config.yaml
hidden_size: 192
norm_eps: 1e-06
optimizer: "soap_variant"
final_lr_fraction: 0.0
doc_mask: false
max_steps: 5430
Below are experts of layer 5 (counted from 0) of a mixture-of-experts language model. Rows are named router (the router's row for the expert), down (a neuron's output weights, with its number) and show model dimensions 96-143. Each number is 128 + 24 x the weight over its row's rms, rounded and kept within 0 to 255. Numbers have three digits each.
After each expert's rows: "comes before" lists some tokens at least twice as common just after its tokens as in all text. This comes from a sample of Wikipedia text that the model never trained on. Tokens count by the router's weight.

# expert 3
router:128142123119098131126107093137136139125140121127123126138131142077138101103169119147158128094080137131076130080146131146085111159125121147136145
down0:129083121103112130103155108113082094142130117147078126092143132136131134139162128117124132106120191153116180100124154114111102156128086108161148
down1:136117136096132142111118135115155105141109152150140185130144147091152113096101116157112121100131101140133085153126112127111131105093117120149156
down2:155104137119132144117159198099117088167125155171134126123162126106165114130120125053145110129151148135166125128140160121135157130159133141110158
down3:129167155145097172117152149151125118181174110115124120132132086076148155112123172160167124113152105128150082105120101134175106144115136082143138
down4:133067136131131094146162156112180120151120132132097117143131117141130121124158100128137119087099105154109094119124117120113063149113155134142169
down5:130141137135115098118130145137086125178128171103124165109130119147090112113116092173130147112108120105142116118139128110130101157128122157145141
down6:162127116138129133097097162148141118132115185140173107118160101133062086131140105162141118142117127146109112092119156114089149128092160159157126
down7:136137095131161207097138128124113119147111085156111110120158118161143115095114109133151131156129095110097174130122103114093109102132165134117164
down8:131129150122113097110133103128116155085179121088136096086126145132111142134171157093158144075122087126196124100177196137122105124130121081168098
down9:152097146144127159145095109096152133144143118109081120077138124131094096119109103102146122148107134116125112162144119146125138113101157087141160
down10:144139116119083137158142141163132094119154137114118131129115136117068095141137125151110131132089139123128178124149199168151129142145110147164130
down11:119106183138139109200139114128125153121140123089135116138105169090122114135121122139116128127174147059136111087145152171115100119087202088140186
down12:104184136115123140139126106107126146091136136152101152151091133142124165123129132144115168101137141104120159148107179119145079128143116126106112
down13:122117143135088108107131129136121146124104107121120118083130128138122134121145130142103100190138119118135151104145162145098123110129106097156148
down14:113111107144125137091080134153126128139120134128093103115089119116118098094137104119160103132127144113065076126128136120134128077109146112129140
down15:124164151100145134148159107120137130138107108116113114148143130114145130089138112092128135135135140135134176134137088131103116159112143130115126
down16:107121138136167117120130109139092194131086136138126128121124180109106111113105140132098131114085113109087141151142112160134143174132173162114139
down17:177120127150146150121137138158145105114136156137124163113128147096120165183160117145148162117178083125133138107138141160175095132102138148144128
down18:129111115118133140156115140158140116141144107098128124103180136167101098115140106111146093132122160128079126112115097127157079142074142150178127
down19:145140111107140146142147116162122071134137131128132115148158102094117112127152122139157131158139131157148098136103085108140107107167100098130114
down20:153142123100113154159104118130149101129144129149134121166157145120101178106148171123131110129123115123163141145145076153127082139140091138102095
down21:181182168136123104130101110134137127167135096104091111114118137141143121140135158145105159108143164136144146132134122155154148113135121138097119
down22:103137136169115113146123117183128121136169092111117121085102123134079094133095159139155101124102106088138099070132177154130140123129186137128118
down23:130094113130156174158127114170144119125090119109143130102110112163111160099078154128142128144102098140112089123092100090128099136156112129144175
down24:168137159138125143089145124123157125136173143114124086107142109121137118118165129158143110121141148140130125124101140072115147131126097133108143
down25:095149142164170141103151128147080124117147114141097117115136080140143141113120144156123094069145131144111156111101151162155149172102109137125143
down26:133192149100128126164105145142163111116118091098134145093164112089105165129137151075146108156094062096103109146155113110147118123134154144121113
down27:059148157147145145161121113139129109135123136158144114128193090150112187140180152137122110133112137114140096108106121133151075149116196122123184
down28:167111164110199111118109124159141104075097152079151114151154103129148138139128122109118097115100146177102126156160152121091086113140098129154148
down29:136145115081134099139151103081149135136149107091159158141109112144154138115132132183149146164107084060098152140133121129125125161130122157071121
down30:156097179186130136149173155155138118111150100137126140099139135116164114161106082104070124114061141117134168121145110121139113134149115117120118
down31:122053127130168120116120168117161150128135133132086118121131126113171156106129116107101121119117122150146101150141147158118101109122136129146159
down32:155173107123108094146120101118115156125137120145120104103153134121113106154125105138116087155130161149139131160100156135132127177128149125102146
down33:117113160143137135123150129128142125113157156166175147111154100094141135139126138107133120170093090125156156107102141105127120166115149140173118
down34:156139123083129100134166154122146125106159152139151094157116133088130150131111094105110143087115117147164165140110120126164111138107121154114166
down35:122117126135135148082133110137171135125124114164105127127129105129133155151127150095109094091124084154139128168111159129096102164129137112124164
down36:144107114120132164148150129159125112153121166151144148130140121116117112130116138160131095165094127151159164119147125115097156111136147140128101
down37:100126117164110121115154122131056144136154128173090096126126130109095098122116104145114190133165119128125107138136134132126133104125145171107153
down38:113144096101122129134155116118156102162133118159124153127162082135090166123144132163141135123110128151120165152118127134102125106131148110104114
down39:158166124118112127162144132124149121132129156152144110137123124172135130135139132096140162151135112121184181123178116091111123114168128124117118
down40:098115110102131118137068123089194138113153117163147159091112123151133111118089111147146144134119121129154091098132151131102138077086120152124126
down41:137171134132162134128119172111091118134131128115129092129143154148111150097127150133096098137175142116106095093147146135093128131128136141116110
down42:121126122117121117134111103111149100106124135136136130098117147163130129134123149146105152100100168096156163135137114168118113153124114144105138
down43:102119125162138104116136135098125139122132090148138144137118085122146117162107167103068112122113161110183091118140103118106168146143138142100130
down44:126119107122135152132104148143129089147092082137111102098147136153090101148146123108151127141125102132189113144120166101110123129165090120134137
down45:152125099136171156092133117101114150158129131098129086110111107126123147108094155133162111165153148114157149131104168129124110149140117129095100
down46:085124134121146135143148098141141129136181156129133133136151128115093109109132179108150060076122130168122153132121097098159126129070137138140099
down47:110118144088127117110138144134162122106124117136106108119148118130123157143136143136136176119118132131159106149162140180087142117117104114095110
down48:081111113158129119099151132132164082109168059147118098121117155067112083138132138111144174157145132128094112092119167133111135132137128140128116
down49:165179105141114127113104167104152102104109167153090113119112082105139112168130147149109145130128107099093095093143090101107111092101093162121156
down50:150134124178146164148122136133096112102125153117124125098129136171108123139126161097137165140150106125135155106122122119124147151142133157103169
comes before: "\n", " ", " |", " 0", " 1", "|"

# expert 5
router:144119141130112128140109127116122152109125099110146110154110100118142134172084121150136121144121122142132084082121124103120107089116089139170163
down0:145140135148132111138129113111204154093089108110116146099141112134135142134141167131112122147133081110148153148114170112151153103166154088111103
down1:142139114168168124120111185164090182087136151137162130135134181093140121174121125099086142141153165110148154136130156149113093112118126107107128
down2:095103162060126148121167107140118112109157130175133136148133154151111164110140128127142123081192139130129103137120126108104155083108112135126111
down3:093137061089142098091132173101136115114152140081146146120138071147123150150131133135103122159159139120130124111173134137158152113144152121108164
down4:160092082133146121113113157139167095131107143150139128145115147116125145161151135139117100104137135079090120155088070161116127137128122128092108
down5:090104173139126131166129146100137115100131140137099123125139124127112161111098182141103167157151100140094115146110085130162138144115173109061134
down6:173147130106147094106155177119146111128129124123120084115146084128165128116110089113083138101114142097095151128126153164123138138130193103150115
down7:163115136116129163147157146135117133098101111143158148121109131195120136078118111125062095102126078148142094091135120158119147073122089122100127
down8:150107114130139148092141075152124128118171123125099138121101105135128189168121120100089136132170163148138137139120158107133096118107146106167184
down9:145097125102146152156136118080107087135109163122141102118094167126109129120099115134111117111129113128110154109111122140149110110119121125148124
down10:136145142103122088117121087136141180146119122126121135099115141134132086126138107115115117113131117162124126142133151061113152147117136171142132
down11:163149099119114084115153080138111168146133142074124117110130118113141138140162161109144140128120131094120090099132141121140159143176123162108171
down12:114164144131119120132111123128140091116104092065129119113160115103114141165146143167110099160120100103116154109149134080085137100139116120136138
down13:155108101140058135096169079182135130130113092110142108136141123089138123137109165084148120163178169129118149071117146103157149156105092142127123
down14:119090134087128134113143113129100068126147104126113156178106121074183132109123121116159117122140169122130149102107121136127142159157115147106059
down15:128126136155142114159119132115142098107117126131116132157132109100148123122132094101072134103102126156162088171134148117138099120099096107177112
down16:122138091146138119132159095139115152097127128119138151103099172148119139170124096145108146138098128146128145147166117138083131106103128147150173
down17:162139101121171152088119122134115095093097141134138147142138099108140092110101161152113083149133126119149133160139067092151133101158095134122102
down18:135115052120134076099118140129116138141135130107126110138101163113126157120135165102147126150126114151133104154103083103123141152170099128119133
down19:141094136149105138117123130126145128147097167113166125134138114123112118195162146176143146127106132165115124121132110144161083101089119111096153
down20:091125114121149118136115176164139124128095113149143102132082112105177112133121106104122136107103110095158128155151138094092105090129133086128135
down21:150167125161123111159133174145143125143148118145109150106143099112129135144122183095102145141085108143115154147117136112150116135093163149129131
down22:140116106128101121109143129140140163097137123156109135165117166082147140131158144140127152125108090151114167110118128139104138161116160118077140
down23:109178100081138119102130139114089095133109163148113129160133095134164143157153120115170127097148171137126094174131156143079114130144109117152157
down24:104137134109130104141160153141112101111156149122123119168085153137121123155103124163155097133137138122108103169119142126132113130152145091118117
down25:141144108123113114161078155132137154160136130112151125118162167179103142115132140148110133107134159120093151095084089154069073135146119154153140
down26:169156126123085141111150169141099158121096122129162163183120097121148152123101109110114096171099118138136120170122183133114092113135151118141163
down27:169157076115127137111118167093121160104168108086110133101147155126090109118090101141114113136140142106147121092094126132154161157173138118134146
down28:120125081169145132134168131115138159124105147128138089124156108109112130168094102164084116155159123131129116147105109169137162107119145113131144
down29:116111099159110135149104153148097125178135140141146088121149128144119080156119095118092101133134158126160109154120098134152126112135121138154155
down30:151127107183153146141175180126130115117131133115163117152151101137091102124117091114120118085119129149158143067091098131147103116161110118148124
down31:105143110143125133091154090166155145134081119126143136129122115113168113125132134117096110150095169078146096142102099145124126133144123115078099
down32:151143079114161139124117104108134133147080140112115155105123145114114181155116140141153165159116141147117101134106127131111128122124138125104111
down33:140131115117135140140132131142111124096104127114155145096144110102174101114107090093147138059137126117071124144067132163116085155139119139112122
down34:109124122151147105149112127146129152139115139090130143095112123127103096103146158114088122124122169105151161130125133120146129093159091127114106
down35:123130173173130113140142188084142136113122116103113120092124111169147115131103101148145081095110178138120111136141115145101135113140166110129127
down36:146157143098110134147126166107137121117131157122126193084156136126103121082103091087123116118116141135155160117087145142145115123171107113130118
down37:099155098134132140121126111101142103142089138150183151164156156094166112118129097116107127128139128095128158150118128091151117169098101122145129
down38:139159128171158125139149118153100157149137122094176139135105129138123164169134089108170118120109108144113150099151128148135120118090092128116156
down39:101129102144139160150147143100152138160062101164098125121103169150100173131152134125144128111133092122143109148118130081102114123136110158193135
down40:149115154100151117141100132130149100119096090121138061147136101134132094143101150087139090098105119128146147124155116160156140123169129130124080
down41:148123123145115161081126108152137131122120149125114139147135147083128106132112124106124133125152155113132125101140138101085152106186145147109083
down42:155096169108109146096118107182139099115125112140115116127152114161131149137116150188183149094142128115089149128128129091103144109118103073150139
down43:118121100151127077116120173134139144110166135101093135089154124162137107135090098169094135153111119122110081090130142133137137103128141140135092
down44:099141137138155136111132124129139079131153145158130143117122139171152105093098108216135153131130142121143094135129102131147117120089114104085132
down45:101146136145140135127175142132166119118111090113126107157125121151122134144101157090164143139130127128141101133148129118140142144118099189124127
down46:050138168129174156154104129121149118122125131159122117113124132147137098108191166146163084120084085118085140093119133117143123160108180107102111
down47:091114066109126142149092138179122123111135127146152148097124100119112170087150146135134122141139102131108152154106133111153086142149082105122141
down48:137091132139094138143136142124051114128134158107109131126122120135144148132143113128145116111117107108116150132104142137098114166137104166157121
down49:146145150162100141127109105151124143122098110153139121134122133077121094110106114119137118119127165129109078133138121131127111147135151142111138
down50:126142171148096108136166170146132150141104116103116139113103141176125146140067122132163153153074115153135102122171149159112101115109138142155130
comes before: ":", " |", " of", " in", " by", "ed"

# expert 0
router:139153160160119135134102105120114140086135148111143131123099116131145153103165118118136140131193125120144110134134172123111110136083109078153115
down0:114153134131134139117157132111088157110163119144125149144103157119116118114084125137125117159155155120148143142152141151145173152160139134154120
down1:106112161138064107163121112118110161131118140118141079151127105145108154109148090141126119148120114172147155109130143122146129090084148133140149
down2:129109121107145104113076159116159108177104114141142058112111116102145104121098128107079126136109121092127125147091119089139130167102110160124135
down3:118148112109139131131124120165159099128099152160100136112140148074115093141125165146144108107128097143102129135108111090124091104106166105159143
down4:121086120162156125106102102133120127174127135134120140133151087137117124160102100112137111124093161130093140084114150167159112075124111121114130
down5:142122103100100122134129135150129156090124106097126121147173158102094139187143105138131132138167132137094125093159112103110086151119123091112141
down6:155108140091121091121087074138136157106140136068078160113113130109115142152141136148151115149056123119149130083089125104150141185143090124108119
down7:117170174145069140139127126177110146149135116121148137155142138125152082108136137128122166122134168167117121108146127114128153098164125094113133
down8:112124120149119127142130142108147119138115127172117142150138107101133120164112140132132163160132121143152127109107068175139138142080119134114114
down9:121173101134137165131129127121143146136135144115166144071158073125103151103140150109103119131126120104150134090112150095139080116177130101139162
down10:087133119126132122122152131103139140123154120124116081107107158164130125154129174108124095116098097098152133123123135152108095151123133169089140
down11:084082072148111125128108173129149112136134138126151112093143149107116155109142175082094110096146127111126141151102114172135090136126101109163137
down12:164152104159182166149111163121121140072136132101087129171087145108137127099097123076141118114158116116144129145145153190103151122097142151110148
down13:137125122168145127157144178090124118146154123150135091124077152086115106142143111120122137123122125124133119141121116161125115099099132108163112
down14:119158126120110150140060111141124099094148155091123146065148152150104107128140138136145109154144139139096132132112124094148144166147136073120138
down15:136119115144085150097109138136176159141097100157152127161132110122123061142126139127103072132095118108150113126112096094162112123157151136134153
down16:142094118151121147106125145144121156119128156130110105130117108141197149145128123118065138165135126093128131156104102129111150165109104093127121
down17:133124144101100119130123114120141133106146124113080175154113170149103165153117087100106155137142170135147124128092138125177109132138174109102132
down18:171142142140138121163120166100107165144151155141096145122119166122115119146120115117166102110117060104123137120119143156125132129172121108137176
down19:154113143149129155114111096105140149133122142077142105121142135118147091114108087162170132143180164144116128091152144109093129111146104138088129
down20:135150111136116121131132156090124125120105106148116153125106124126103131127106111156137129139118159151105141173047108121125141146116124130102190
down21:116104102141167116130103118123140129136153115203155144119135131136139094092069139153127159099098123113136117150134126112109119113108098175121151
down22:059104179119121124071109127107129125110142067148137127115129117162150134156111151118136143125126094140101140110130134136124143142152165129116127
down23:106126091136181163174138165122139120148121127125103120122104178089135111134133143149130132110134144121114115128136100086157141147156091147115118
down24:152135110139121153182119076124123124162135107108121106123139139139052127140130123141108140131137116150144106074145107104118136147110136123141142
down25:132137116119170126114080130124113159135118093134127138122156128151103139119144115106119144116159135113123183150147142125116130163161114138153092
down26:126119170090074123080164147129161108129138150099110135124120135159093155166154102136130096124095138147156125162104165143140115094118144143148131
down27:118115124112138133124137172184136172138154124140132136133065143143138152121109152137128151104116129126143184150095145146133100103119148124123136
down28:100162136119126135113168086133091087129126128159141139092116149119106136118149139128101137207134128109142141137143168158120142155120082159130119
down29:149108118089125114156132123090151086180100155150177104142149152128125066109156157133113128147149123133144142124116118124149061094162150154131154
down30:168147128146138135124139129096095172129122137131179162103148110153153100115101125097097122171145077090137109146123091152144106132155119103113102
down31:134103159130141119126173130077129118106109148126112138129173145159113130143151129137119150111132118137137081070144140102106150103133125195147162
down32:136123094113128106110161101089127187143115123175157112150099131153130147141135136123171119123112089122156121160090131105120169113125098098173117
down33:096106129112072143168153146169199138093147118117105155150109099122166099142121122109100157118114115148151094148110107099123124123109159137131074
down34:101108145182110179161096142158142124147158096153114123107116156129145141127129152148136119143146123111110154107148132096109116169167155102125135
down35:201086095153165124116181114141146123138129096107137143100114139139157124141132157142113114115111109111104078109081128138106170126130089104089107
down36:142170149121173106137121135149100122121151151137120175141110111089136142127158089133123097114130159164137113125139129132120113124104126149136115
down37:153123180113158101141139122119094122130121118109126173145159125084119098131148107145122115140152138116148121125124105134139139164094164155141145
down38:122134131113136111149134124162152171118117108155105126150130131142165163128181156095156088093119141135135135163144118129156096087146119127097163
down39:164103144187109117127158122106134122098090134148148090158091119139081117120158118102116152157131124103134153104130144152165158138103125133145125
down40:137148154138123104122111133166149114115120139098145158130176123105114108121078136132109126108113092136145133063122123092107159119133179128123148
down41:143117106153102119126203093155138066141142111138107107167119100142124145118175129152165149119166119120141123200177136162160164126091122132115126
down42:116150153146148113118129101109123165093161114118116095118100112132130110116139143156166140126104111158157091152180154119143130171075081115120103
down43:154116104149142161125129119124103155152135172120141136164085069097108129082141168127098117124144119114118086172151083120162124164144117131148116
down44:124106163085109118120109163131126125137143137134116075146122125105126188107123133125131157100141134150151173105124109147124168135172115115112132
down45:157128125128178107103129140095127117086143117139193150133139150116117113083160082161094127121153101150128155127109135149114116130128118096110154
down46:137124119114142097102166103110121110132126110156176128161129124135087153092089105106085088123093171125130104138129115102143136104151146136096154
down47:133130169089156150119121095089098107120104111089179132077113127145117163105083117113135101086118132088156132114104138137150131163134114110139108
down48:149123122148116139155118129098144117118148118145136110108107139118138126111111103087198154150087153142126078089115158095096149116064122135126147
down49:108080131171121118100144135180136075151124123169109126115156097115148114136141123154095125170077129115161139116154141147136133122114141137120099
down50:117140129152180116119144131142136180187161156153102116131133127117140086115107125121140128155142151136104161062105130154122129158088116155165107
comes before: ",", ".", "s", " and", "us", " with"

# expert 2
router:131185154104118117121132133104142141123103134103125133158160136125148142090151133140127170112172123150163119098139158092096138119150095128131103
down0:123094135121108154161152131089128172135157120149145081111137119174128148114112152166101108100133104118130145157162111130149125108098173156109114
down1:104107106113120123134159107139133127142120153169172101127113171138131108141105143156101159123096132128178101139156142103138112112105130133141134
down2:153134147161092122123133222134110098134128162108104132126135136095171123168147092115112118058112144126151163129116116132124150129103107171133169
down3:109110133088112163140090102147114132097140128182140160130119130116108119120099170137174139117130104131113119099149125123119131120113089112151117
down4:161113166129176119101121138056143121130143126141139164122112108128145139113140119124094123137103071109130140138117146167120140121110124127154144
down5:048121107139122178114147075132115111131143122106152181140154124108069147099152100081130110117152136148138114112107099122118170131154133123126133
down6:131153111152132142101125091092163127127145116103114090150127136122145196139127164151119133141117096171125138099084159142095093094085119138124106
down7:114093108142146127122142152099111100086131126104128101100107156125129074117159149127123162109129144176076130119126145132111140125105132143152160
down8:085136094104126102155138096131126128139122087146122113131132110172129149101184136120143126172120116115111169168147118105111111118158076142150151
down9:137139114122110114139087118130108170110156112099172108121186087119172096118111149086096118135161123125160163130149140116137124087091125107170118
down10:126126139125127148127147151142133140121142142141148170139126143154138160132122136124141105140108127119134122147150120126119119138135149111146137
down11:106099145092071119126185146145106143125122138167146145138119128120112104084148094133172119149085145098120112128090126146110121127164114150099158
down12:135118165134169046088112133145150151153169108148120144095104154108114132138102137162091079123137131100087144105123160140130132162132110109126179
down13:145129157128160149147069136143140158112143118136136130149095131116131163153118120112120092092140134082108082130108166121099146158114141102138126
down14:099115102104108131123092160115147123122163129165114165105135113110126120168105139128133096137156139137100157142113118118137095085134171110123117
down15:112140129153135151123144141096125148117121135147114149126135192109133124120127140123191143125116132129112160174106164152104128098120124148130106
down16:115097118095141090134127136084101072152108117151120120129148153147094123136103113123086118165148130100139126144139118120122162062098064140175133
down17:117117142135122100141129124120152150143136132125128140142130086145109177130153131142083143116186105150142132127142110070138137090125098137121085
down18:119081136153121105138102118111109162139114101114161135145120078167104131155089159161171151135160109154165159149134132074155133099145157167172087
down19:128101145141139135155121106116145120156137147177140086122093130142159114158152150162139161116157163142125117162163053132157113142133122109148114
down20:110133154130140112133112147160130140124115094157145114139119140100070111087111100147169136155157151114149111164116117145115148106143153145111147
down21:156188127112134166167143094147101146101137129134141086126122131131146120105189115123115134141134137142164172102133122085123131140143139126096101
down22:124126151138128173125119134123141131160163134131114097136157143110141131081128115090164127093123088118154134182095163098142158152084139055130145
down23:092115117157098159096128130170105138132167118139099116148105126141094103138129140124139146110133146141131090141112123124130127135155163160115110
down24:081123127122111146132153148108167114123156111152153118161139153146163126099126183133132141150144170086120095125113118146143119155137147116136135
down25:160084069134158167109164069152099152088111085113112134097095107164120102152122135101129132180113120147116107111111125142130122137135133160160147
down26:140145147125163113122128109099136135156129088137136109088124170149147113125141084125125134129124127168159140170142126104151143101098134152126166
down27:146110129123149127147109082138091133134136132129128148120148100155132147117129143146109117136109112163133133116185130089117108179101187128156140
down28:123105095154167149137117156112120104120159085132118117092112131132141156135139156138135137116170129114135168160151120120099097136152097113063157
down29:142130129119162160097112078135125142128129102081126134112087119178121170094080093134129082107144148124152137153088188125092143130174143142125113
down30:108123134130130092116116155130119123143178106137094171133106099107145155130189110145111095174118102091097116122139146111106126160156150152140119
down31:090150136146150117090135138150131115164087102159160118103133140168165080090148179107132117167142154131129078127114081127114140131117185154128130
down32:140141142141078131115120125149121139092137153139077130115131119098159103138153196134111141091166092142132181102114123113121110168159122119088113
down33:149176113108173139088113147127093144141121163108140122128156180127151114117148120119139176157120126109147123139141113161109124107135101165129106
down34:062099132124118133111175139128105124133132114112162108117151096144082131102152149086141100133134126150102153108158112136094141116131127097114143
down35:139137110085087143149127117133105142134146169115127117094127112174118099095145155093130165134133086136118137140138139093131135131118162121141086
down36:137150117170167100112145144141129140123140087135135129115089154131093143165104129156147105159108133158159115142082152176188123116100128158109117
down37:147092121138151136182111107109146065099128154132163126101145109116080159143073126162109139136121131098118146108145080172122099114134132131139153
down38:184124126128119115128131157128090137091093086153137066135092137138165138147120166143171152143157110160092102132192122114136100139114133142154097
down39:101124164111151084141140149102139144111151134157097124130145127146136141111145119147137141105134095139133106099129168129112120142110132095180103
down40:095137111160131117116129105145124115100153125128132127096128139117111079165143102172117135124103132139138121103109126110102115134135122104149141
down41:118106143122138127117124164122105110079154140104149106144095114118105095118164127089104145124125107140123137118104130115112101108126070140076139
down42:140096110135097086167150156142109120163159143122167157154083080113114166180154153105142137146141145150085134134140094143104133119126112139121159
down43:139143172090140137153133122110097102121112175137186132129129092092121129118181131102135121138111153128145128175128154162132112108152115129132131
down44:124115114141137143126097137154080138137097151131156163131147134109163166127114118125131090142104152160164130125103171166133121134098126140147129
down45:083150124119098114085139135127123109139079125083111151130166197136143108132143102137111136122135151141129152150125155121167119114083142142155109
down46:103120128092119113111117086124112121139108059115158128153166154113124133097143114120138120108158119166084133103122145132146154132150130168150115
down47:185110131112169110198130148119151133150133122133153107131128180124106103099142144095138151126160136125107125108119114130137120125111136057148118
down48:130118123109143166143128151127123086121115165105142168099107105146121124152150108111131172101149097108123085095100118127132112143144115100082116
down49:124091107150114182155139142096141130148142138167147125112137062133123116137083114155140091098132143134074131143115136087148099156097104108134175
down50:138149141144116142111132123145082114142165193130125150148126111114142110101158086120128130121131137104133120183127102124120113135126107158137125
comes before: "\n", "-", " The", " Born", "==", "The"

# expert 1
router:113157119136131112136124126127150141131155142110131113150107162091142163101151140153105142115135105130101142139126171116144128132130100087113116
down0:114141172074106136100160147139129127148128175109138102096112125120096147138101160172135105110145151141126108165127160099131099150121150129089178
down1:127106105113114124140108127135164095151126129140118143128093124119106151155128113167146125128131149093199111122115159152170147122121110120149118
down2:102102112092149122093120148111137123128176142136147145137120130144131143125156096128076111139125133068090097099129104155141123151139123117088116
down3:116111144111096134100148114136155105113143166086174121112146162128103132156152119113127101144143129125093107163113180172188085148119116093081097
down4:150141111106120135099161144130141165138130127137121118172159148114151152087183152110145136118138145139112119133133124102170117124134128104129076
down5:114123140125109138111111127134166109109151124080133124125120083176155120091132161097110148085124118137177116107145088123132176129149116173098123
down6:163115145172147114098141084127131129119104108159098165126072109141159142111160161170126111118118145106133117137126126141154108139108120088118107
down7:129089113147116138155133124150093153142147119107155100151161121104130133105138128131121105134122111164136165123097162149176141103128091118114142
down8:113133130157124115148111120167162110125135109129081139132153102117109155144140117102127143145110138179130111163125154147130140138092122114125117
down9:121114089124173103102207141081120158136188127142142122097139160169165128115133108109119132128119114130108132150091099116145164128150141115130116
down10:142165142154098185130112114112122113077080127138120117106125107121124144115130140077115121102116148133160154111172155124105146161103112128112093
down11:140135142095128133147111108137133123140173105154111161122125109105161129129105083129084134116196094162151119102114145087166095090144124117116143
down12:127132085175123140149110121147105157126150140092102125131163116146092113125146131138127150091186088137117107113144147109123119166145150128138132
down13:173146133087104116122139117109130130195103140150166137133135111115137163092115121129130101154081129128074158117144183127068154112106117133127087
down14:095128095116085128130102096145108100137160118179153129113148136139104134103108111174139109135118128121117122117111101148162138179136133130135125
down15:143155167106133108108111107135117096111096127152076115114158112172140124128101074154144135109152115133090143120140133118157159138151138131169148
down16:157115109085187131139107172137139126141123103100112121115070154090096114108085105083111152167137113095105092124114102116148119148120138121114139
down17:165163127149118152104100164116105112112147138084137105126145143124127071152105141128101144136114102143108143156142151131108091114102119110140140
down18:132104114134077168156120175145154139095177079117119090110153113160168120140098130101153114131128118119159134120131131134103150090087153136097162
down19:154144114112113086098124123108146105068087125067122083122145115137121166161121128142118126143121129128174165126156147083099138090130115116142140
down20:130138110109113121149098191101133157154112134137145139119096133116096121126110138155118138084109146128121137144135050133114156114126148146134175
down21:189118139128137097140105099158139145120127090105143110104162164165116138108130115146139138148110152137172160120150156115158157147147098135126146
down22:091141146120131132162101084084141087133162115148118082092094112127109096135143139176154161127128106140157132137124150128120127112116148109116115
down23:114116127154131121146125090154152157115123075114129122160143096116155121169109144130125117154141136126092152145117115165109139124091102136116161
down24:067119130148150101160132107152095145104125106168152164102128155099151134131119108139162116118117138090130083163115093153153148134137080128132117
down25:149134150163124177130163088109088116140097141090147121131097124144132103143096110123112146167123143120129128104148136169146133124112150177135112
down26:071119138139095170136127146127096124136077117142114198127139129155140143116087143158141135135114155130132130127131145126095161103099097184133097
down27:158132153094114128109142154140133176111130116151127107100114102109131151114168100155067086148143099141125131142146125154136132150094149129117127
down28:196090107127152140073137137087137140116117126156168134116134137094086127147093109099130131120134139139134145143082116121106115159164120146128128
down29:127139121119127142150104111100121117121160112156145121128168133135138147092122102149155092110128131119121145102140129078134153119158151154144125
down30:120109144130170112157113152112151127154127125115161136151133102129160103119178112078117155131167133102091134100101094147147084093158137126140095
down31:105156180113098127158099110198097153143133150109104099140127107105135122098125152098121142140156127156098146142126060091084148107101157118135169
down32:166135136110104126122121124149085165142119158067119120138167123096106112157121115110217135140174129127125125055134113128090118097107075145114128
down33:134123142123087085156101167093150139126106134163119132133105130153107141153132153102148141130100156119131130173164104150132166179116137123125130
down34:105154147102062093132143095125138124110127135151144110144136100114133113120157131099151153086137088144175169091129107116108123126108156139081135
down35:125121135123144120152122154142132160106166151079170118182125126148108107115124130135113126125131111161142156149163123140109130095135144106166152
down36:143113129103119116139173123118105105125148132139121093162092153083144151133099136122109157105133123133152155138112128104116107158121169196100101
down37:137081148113103149104142089117155118087061112126105130138104133134152124166125118136156148175110099163162099154129130103111150124104121129123106
down38:122153095134123160160141132125112162125174119121175132126155134139106118081127181175133095148193163120098133158129146154096140131120133142129137
down39:132136045130086118089136122145126075063161103106106129166126133131103125161129156133122136147101090116106159127129108127067138128111131157091130
down40:147113105130134100111189135109127118106124125116064138157123154152158109130147126119110124146142157142128086146117122113163119109116160177077088
down41:124123132093153143126129118149122134198165121148188091132101122116134145086119149159104099143112117159163100152087126167138079147139138095154152
down42:115135106141122106097138097118133154117142136109090129179136120165151097181129115149153134136132128105094143170128146120109113147142088092119126
down43:165129104089112141120105134112160124170155166103128122121151139137158137132128145117143119079116130129145113081069097135095173171118200111127149
down44:117166120133149097133124148117095129165123116114108096092146132169145103109130101166097101118131134120151114124122137156121150114152169119142136
down45:130124131104160112114154153108117108110102130125130104088129133174148145119107098108114158110108114107142126128129124153146135076140146056145137
down46:131144131159148116135140141135141153150122165115134124103114078069083115115122139156139101113174138122145152122128131147137110119115106174193129
down47:108130079146133118122129125151102092111114146148082117135114107097106128160119150140133052141161114122127134090141159113120124148108137105099117
down48:163155110133113101152132127123141157139113167082150130130121144104133173127091106153133157102112104171133165101133104100115178110078146131098152
down49:169107156131146138122145153173174155163108149106134186133123106150147160106131098120089109079081119136168113140160115104190111137124112100121101
down50:148127128090145109107140131133085108153134134126091142097133104143148140106153114122136098142090123146111121136097070148105149108139168144084130
comes before: " the", " a", " was", " he", " is", " it"